Experts of a small language model.
Size: 13 layers, width 224, vocabulary 11752, 21.1M parameters.
Training: a variant of Muon for the experts, 5236 steps.
Below are experts of layer 4 (counted from 0) of a mixture-of-experts language model. Rows are named router (the router's row for the expert) and show model dimensions 0-223. Each number is 500 + 25 x the weight over its row's rms, rounded and kept within 0 to 999. Numbers have three digits each.
After each expert's rows: "mostly gets" lists some tokens that are sent to it at least half of the time. This comes from a sample of Wikipedia text that the model never trained on.

# expert 4
router:479472491535484488562502494510468524543516532470509488508493537498553493491529490510536449458528471494506509507473486509506496473514524504551441519504477479493507483485482508559523481497481491531519505483481534498481519494505497471487447483495502508496541487507494521505466484484496543499486521504511494488460497491500543482457461524496522478518521534451512499519502475493536520464532528470523467480515510460503509512497499518545566539518490522534528497481518550477516500504471485523497477509495533483477465509509479498505500504520499508486486508521508474450486534518530461451488534520503449498559525506525526497475483482514496530526518479461553520499464552524514483472552
mostly gets: " them", "==See", " m", " announced", " him", " people"

# expert 9
router:480537493486492528469498507482501536497431461487519487498496520512530530512460483504542490440510505508495496521478482486472489519494549526484504413501495487492530476445440521514491497459496505512458508542469519516441572506558478486521462512522524476515510502464498534524484516469521494523533507504503503512515493458520499507512461559480484513500536474525492516502524509493489506474515513506493493521464561475452479520507505549492494500481493515513552472482512563522464475533502495510494504460482508493518534512511500507518491483528466535494527484466510452497507489506480516505486481495520508525530529508469473490502498532521491483509524515458514499468487480474523512487513
mostly gets: " However,", "och", " Mac", " Majority", " part", "|---|---|---|---|---|---|"

# expert 12
router:466504458492460576494485532532475562511476492492536511488499500524456493526511490453490495521517505476502498504506535487493508494483493510463496487526453534490487490495490529514499503472514432503440521573502521522521507540503522497549506504511502472505465517488482520525492476509499504472519483538471522507528512504484503489416439511463515468530486524498483488445463540488510508520501507511468466487511504505512477515515470517503441486494522519491496491466505525464509530530480468505513486515483473537524502496491539528523492460539526514520544503493508502491499484484536512468514491484471510438496496520526492499499524458490505547537490481492498515479561514474504493491487
mostly gets: " C", " L", " R", " W", " S", " M"

# expert 2
router:470495499509480500559472520512484521490498486454548488494531535474535527520491506514508503484525503503482529520485440457495444473486529498421459506513461488498496497471501542530512494501500500490503537506471498490491518499511514484515481494476522506520519538521445460507488502479468509507520534507533524490477484520501532451471489519510493478528510517517500484473460525496478509480482540465519457501446543497524512476517512499511502516483524520537485485457481497490506505504496489518456498512463501521493422509482489535566465488520529511503506501481492476500477456564519509485475486470493490475504485514527486443485492540500534505504458498504482503468466497519558462475522
mostly gets: " but", " within", " following", " same", " well", " near"

# expert 21
router:515479493527420537508482496499520489520494483466498514452479523541510543485543494443524517482522505474482488510512537494494526500456506461519512490508509555507512501518514493530543526470484449513473486485467528488493486517536474483517486523540490449513501511497531489495472516511450516495521484512460459495479513496468484517474467488496528485498501524506476480486492498511567539514496513526451427491477475510507488515488513520502498536490531518491494479503507506514485514493497543517545477471446502443512479484523486482501483510507473545510511521476509476497513511495540463432469524503533485494498470522524514506493518501568533497483548524516521522528539500519513479498531
mostly gets: " 15", " %", "k", "On", " medalist(s)", " some"

# expert 3
router:501546507526464515497482508469542539494464506498541508496537492533531498525494515488524490495496541535505518512507483504525526478471472476471503506457506493480520462499473489500504475468468501494494555540478529483473516496461444480480517524436509501509484496503488483531497488551514483511546484493474530492558495493440496485467478504514493491548506534487535520495502497524530494514488491502551448558533554503497449494529522508517508459495518534519492486458509511466469506506503494510522482508452495499495526488571496514536487481509497521532512546514514506491494502481543548488527446507522513506511484493506505472528543509506444495496524528504486486517499528483491496540531
mostly gets: "\"", "\",", "ation,", " University", ".\"", " released"

# expert 8
router:490496528548506510539505511493499532499523554486491525508535519503487510451476510505495477520496526523487506515506495479479490491515514477505449516478458500525536488477501502485548513482467498519496494549477556485497534496477478489440459465507496500487538481494521525534483486486476495536514499487453514496559475517510500497452478510474492536496487505488504512542525539482488510491471486532518478499497470499507499485539488496532487471480528514545501464481515502454490540492478446479519484480526518498535549456495489520532478481529516525489510475527531499505505508535530506483556521488478526479483477544521467463464492486545470555499527457448517535494465475480488515476546
mostly gets: " C", " L", " Go", " Street", " Con", " County,"

# expert 14
router:504445471552476497494541531489504540513496522431498512475466509512536489471495479511522464470533529494470512517498489507467510498508542475474491502468493463513517485539512538490512491469489488522490478512479518508474517490493533455517479488486500467541508490481539483537473487510489504532538509494523514493492457522491522493501504488491501513532513512506461534527473510482513477577464517471483494501453517477496488493526487503506508488465507524492552503509507491483516538493477498510484470539506515499476506477519556492584532502505487521499501523454498460458475555511564445483488491537501518522534499533505455477501515458506487507516459458464517508505498503532532502516512
mostly gets: " in", " by", " at", " after", " for", " from"

# expert 10
router:482488455511505478515463488503492498518481478526503500494500479509537522492495503515546470501551527542495502531466467437509453488498514477461477461513464497548526481527479470533510486498507505520510504466469509484495468523551518488491454481524507520526533509467528492472503505485510518538504498499471536534524487471463467483491522500475504547503542468505502520489507489476491523534494488510460448502528518495515464533506505475518448477453487521500476477461485521492510512526462498563499507497454482519490524521483467503479486517535524501489538525444523537484479514515525525502512530490485467536447515507480470466519498481501498522508497458439546503492485519528522502452516
mostly gets: " known", " later", " then", " only", " also", " New"

# expert 22
router:471516473550489490478506520513483514502472509512497518502494502567491550480482468438448525520524553535466474513518471530516547523488544513507519447486479516534512508503515505510499528494477435515497497527472522508508523511463500488477530517522491492501527510487507460529513473524452508534547465487526538514482501507473489475462523538460544501479448465495500528502506504483526572512493518510484471504481560470512508502498491452508486491477524487514471482488514509497491532527467518486511514523512501520517477481522503484535500504516461538492542555477562479521498522501530516499512497510501537477492479536504466502533489515518445499515509496460508488510519487512523495522486
mostly gets: " was", " is", " are", " p", " w", " r"

# expert 11
router:498447544563471500552498505533472557521461515471492493485505501495510505474515498493509506523518535516467515530518514468441499509508515530515462513477528510507521486531507502500539494476499457534485523496461503461481533506510504489501444474517484483512521534512537470515496476505499496521520463499488522527507493522515517496503448529460523528520536532496542576524495447546565518510522515464506488504511520491500487519546520527525570477495528501513488480485478520509506533473489449534470492489509506524517487446503467539507521483536530541550507493519537506481486497502534494484507496520490501529540497493468465491500492496502497528497471492461508512495481515516512512490503
mostly gets: " sh", " d", " cl", " sp", " res", " such"

# expert 7
router:492513495494469524473448503522478514568475530475548528508506502484515512546470538500482480480529457534471481525500504480467506480527515470512480466471511488528495497522497518480468487502470494553495524535442534522439536523471507497489513495511490454465501500485513458532488485471462474491528512538472506455461496551480546520501505484496491513533548494524486527535521491452487510488503486493486501502519561442472483557527478490493494512492474530516525486506518513440480532516516489503473497512479481477507487483536516540495510473514506523516496470498524453520510484481478522491499517477495496548516471515507486491476501480521467516484487464532528458483500483506528470483483
mostly gets: " that", " he", " He", " (", "ar", " they"

# expert 23
router:515479480519475492534501541499510501551478538456524545468544512483527522468488513490539484453523526502467508512517484491467479499488513506489469485457540515463523481511459512514502515493502483483482542505460545483512504493472498529498487501528498494528490496519499482494497459478448531496529528481513532514540455525500539515476518539465508502559547530475451546482496498471523528527446514503464491515452497484514504536490488475519524467479470551512467485479500484506517519560491492522496493496516552494473462496497507492496492486542498504518547537473508483483491472526510480509508492500512482519501473540485461499513470513521521552489505510483517528473549533509537495533477
mostly gets: " his", " her", " one", " had", " two", " three"

# expert 13
router:449510515540509490496479536500505539524471541498496493481505497481500516496476525497493502472482524524517524543488506517505461497462525517496488489478522505519553515513489492495467494496487462529502538528492516507531504459459507474526448482487495504517499529438508516525482508511478508481535518452454525526520467526525457463492523513506466540498528513501488536575514517484487457500478548518485483514499488479480483501559468524528523530512538546543499499482485510513484510517511507498488481472519536490445474502528485521480479490494543495572502487489505514488510487493517496501518445511534529478514520491534462451490514488508545539502512511529538499445459511502492495533469
mostly gets: " United", " other", " World", " University", " New", " British"

# expert 15
router:493475536544486457522434486527504556499480517502508500492478513462520537477473533495555484466534494511474518510493482490480523499465485438492466501478530494496519472461512531532481554488491471516479507551482487478505520520494423486507470528495491494532486537482519507496462515531501484505494500488486516508522486488505504485490475495507502542528580524546516505544520486489482515513507503496495493472496546434496474526553514490530477484477486553514518488487481504499483527519445487511492478534485508513486508476516462489487531490506500543526511488477514518445479445509523479486483523465496469463497482505517476510498485488506526539540538489485533469518507491488471493502503
mostly gets: ".", "s.", " 7", " 18", " 8", " 11"

# expert 5
router:500486501503475533504513507484484491526505498492550545508490513524515492476492479490528494435536496508529537519552429499522490499480557530467453498506536491492533487441458506537507500482461507522511511503490534472456479515520443486500497517524508448541516471520443476493469539542459476497509500486529484480533475502513558488512510527477478465512508509469489505502505491488492505518479519474494500546486532504472495508523549504533494485488463536520501503521474534519514499512544494525490437495508524503516468477496510513524506477528496528473520492519477478484470513518514497436515513529527489473498460491503459510503503525507514466479507519484524521491498559485474458523501
mostly gets: " He", " played", "He", "–18", " She", "–4"

# expert 0
router:442477511558458501518502526470492515544504494505542531461473517508487540499515544515514502534511485514492527497535519488519454457499482506471469480510504480495481471526517504469495549474458485502502511517482525509470553521532501496508467515540507473510475493494513507515506485507510508491524471489519487470547514525477487508488490485475508494521495530467489486491470529521487490504472504496485485484526480535488476523521485517523490472490520526508494499473475502454524511509492545503479467478481498502456472548494547526558516522501510522509544511498538515448467545555478456514442529526525508533491522513535470486544515530525467522538510471498503501545474446538526482499525
mostly gets: " For", "os", " Un", " de", " Art", " post"

# expert 20
router:508489490519478488529485514520519541511505496504503493501534495478508499488470497479520495537484488446515567489518482463486489530507443504562461473498530539500506476570479548486477500473475482543532514525487522519475544503461539483484470520463523524523506541506454497533500500493522492514532492499490572515540498506531492491484479507511538465503542525506520536491522499520469550465477512508497486513530487480507536498514514517563508514502514530508484491467514510503451542485442465475477483484516500548510486524482479513499509473496570507517499507500502476473472464530513490528516477534480545494481508498532501471521487530519498520492498469498526512510491518463521521523493
mostly gets: "ment", "ions", "ship", "ization", "ics", "ments"

# expert 17
router:496510473514478476528519531495525505537526516475495463513488496516546500504460488478506445505514504496492532564518451524476505523491499500503502468487521515515528506493474504488490525507452519510524494550470539491499513491508519491508502471498516497503500510458477481543498481507508535517508467489444569506512469470508456522490488520496504490511494461512516509485464528466510482461465497532505496481511505436486477511516511501559513488473501548494516474475461486527523517496486482514482480571530527520513541462472492549487512476493507503504485516562507482520474548530553444499538492518486490509462487496533498484469505515494496526501494487491533491461467540555526476523526
mostly gets: " the", "The", " an", " a", " national", " high"

# expert 1
router:505540486512486482481496514501484499527488516493536524495516546498511501461494535510493486506491516517484516487478482486493531511521487452510501535509539479532515493538512497493513504472480471528521498530495525510485506517469519503490467474474479517517531487484464498547488463465443495501529489479468560458488454525490497479499535504475467513506504500448458511529529490500483533453468505555524468526561525521474499516504490493531469470503480497515471513504483580495461494513510457514520489449504516516490464462510473495558490480518530503570501498534509494494523507466496498421487513500490490481480481505506477488462482496519489533482502488488505478510493522559514446532489
mostly gets: "′", "°N", " G", " 0;", " ft", " Candidate"

# expert 18
router:501457475499488503531504513499484540486530491469518484497505522497539501488488500477518511478527520562449487522484474487505495535502512500510458479473491498505505484517471482484477531479460485534519479504477524543508522539479478470505469486507507484493519525468500485515492478537462507530535481485475560514479470567500517477487486542498554523503498544489511508527468510539525529471513529505479468517510522463524452544531535504506538490497507534492526478471493518473474513510455492526485443517461524501482489481510507520510502484553555519526522523476473484462483497533508529467488503472489488470521479522497472499495476490542495534468526460454523531537505501540476498543539
mostly gets: "s,", "),", " and", ":", "a,", "er,"

# expert 6
router:477498539526512489488491505521493506514512513508529532543460499517534533451477487514478474510529507496513510498476513502454501447477476484511465536500529523493542471527493506505485473477482464552549490506475489507500524503491475482527459495525514490518483480496488507514467487490508490532480490478483486488510493516488487512513463558493563517498513459521484508531534488460541487550497505487509514506517483526505475550494525521519475484510533507508478458490458490475477507533472524524535505477475550504476442520470532493482507498489503523492534569507471506465493562499511487496524546476529490516481480484512475487509534453533478492492495471450505540533485529497496482499578
mostly gets: " new", " this", "um", " system", " them", "ment"

# expert 19
router:463456523476516533550560513536501486502501505481557530490487519534516515464486537457505493470504527500487521498527478501473489534532485474515497490505527500515507481534499525513544468510459476485468529517470522452518527495501540470543529511527482485548523503484462484502473465526454466537524450538519492493537477492480507510490500504532516506523493532516556512493464505510520515505456523523515522506493540482468497474471529515510476449474493519499532508501459529506506491501513481539472469442548487509518498455508491518501516515519505523518522505490520520471446528546512455461513492498524524487508495512530476448499513511484503523534511509515487503528462533512520482509498
mostly gets: "|", " States", " under", "==See", " As", " sc"

# expert 16
router:432515514531507526506464523505501522511467475498486489496449472481496529493478495473455499549487463480507530524488500514484510518478502514500531490501513518522511477456448497472491496497496457535540471477515497510479482501493496490500474477535457511500507514456525528540525475513477484534525518490495536477503489511526516478505469533475515566509518487506506479541522530474520472505516505509493520511531515518466481547485488506482465519468541537555513497471452505463440522526480492501532511520536530502526507535535527495485486483519494519533540549451479476503499504515527493498491476480504527507532505522474519461536492539547540544452478499512489523473516508508451486519502
mostly gets: " David", " La", " Mac", " Michael", " James", " more"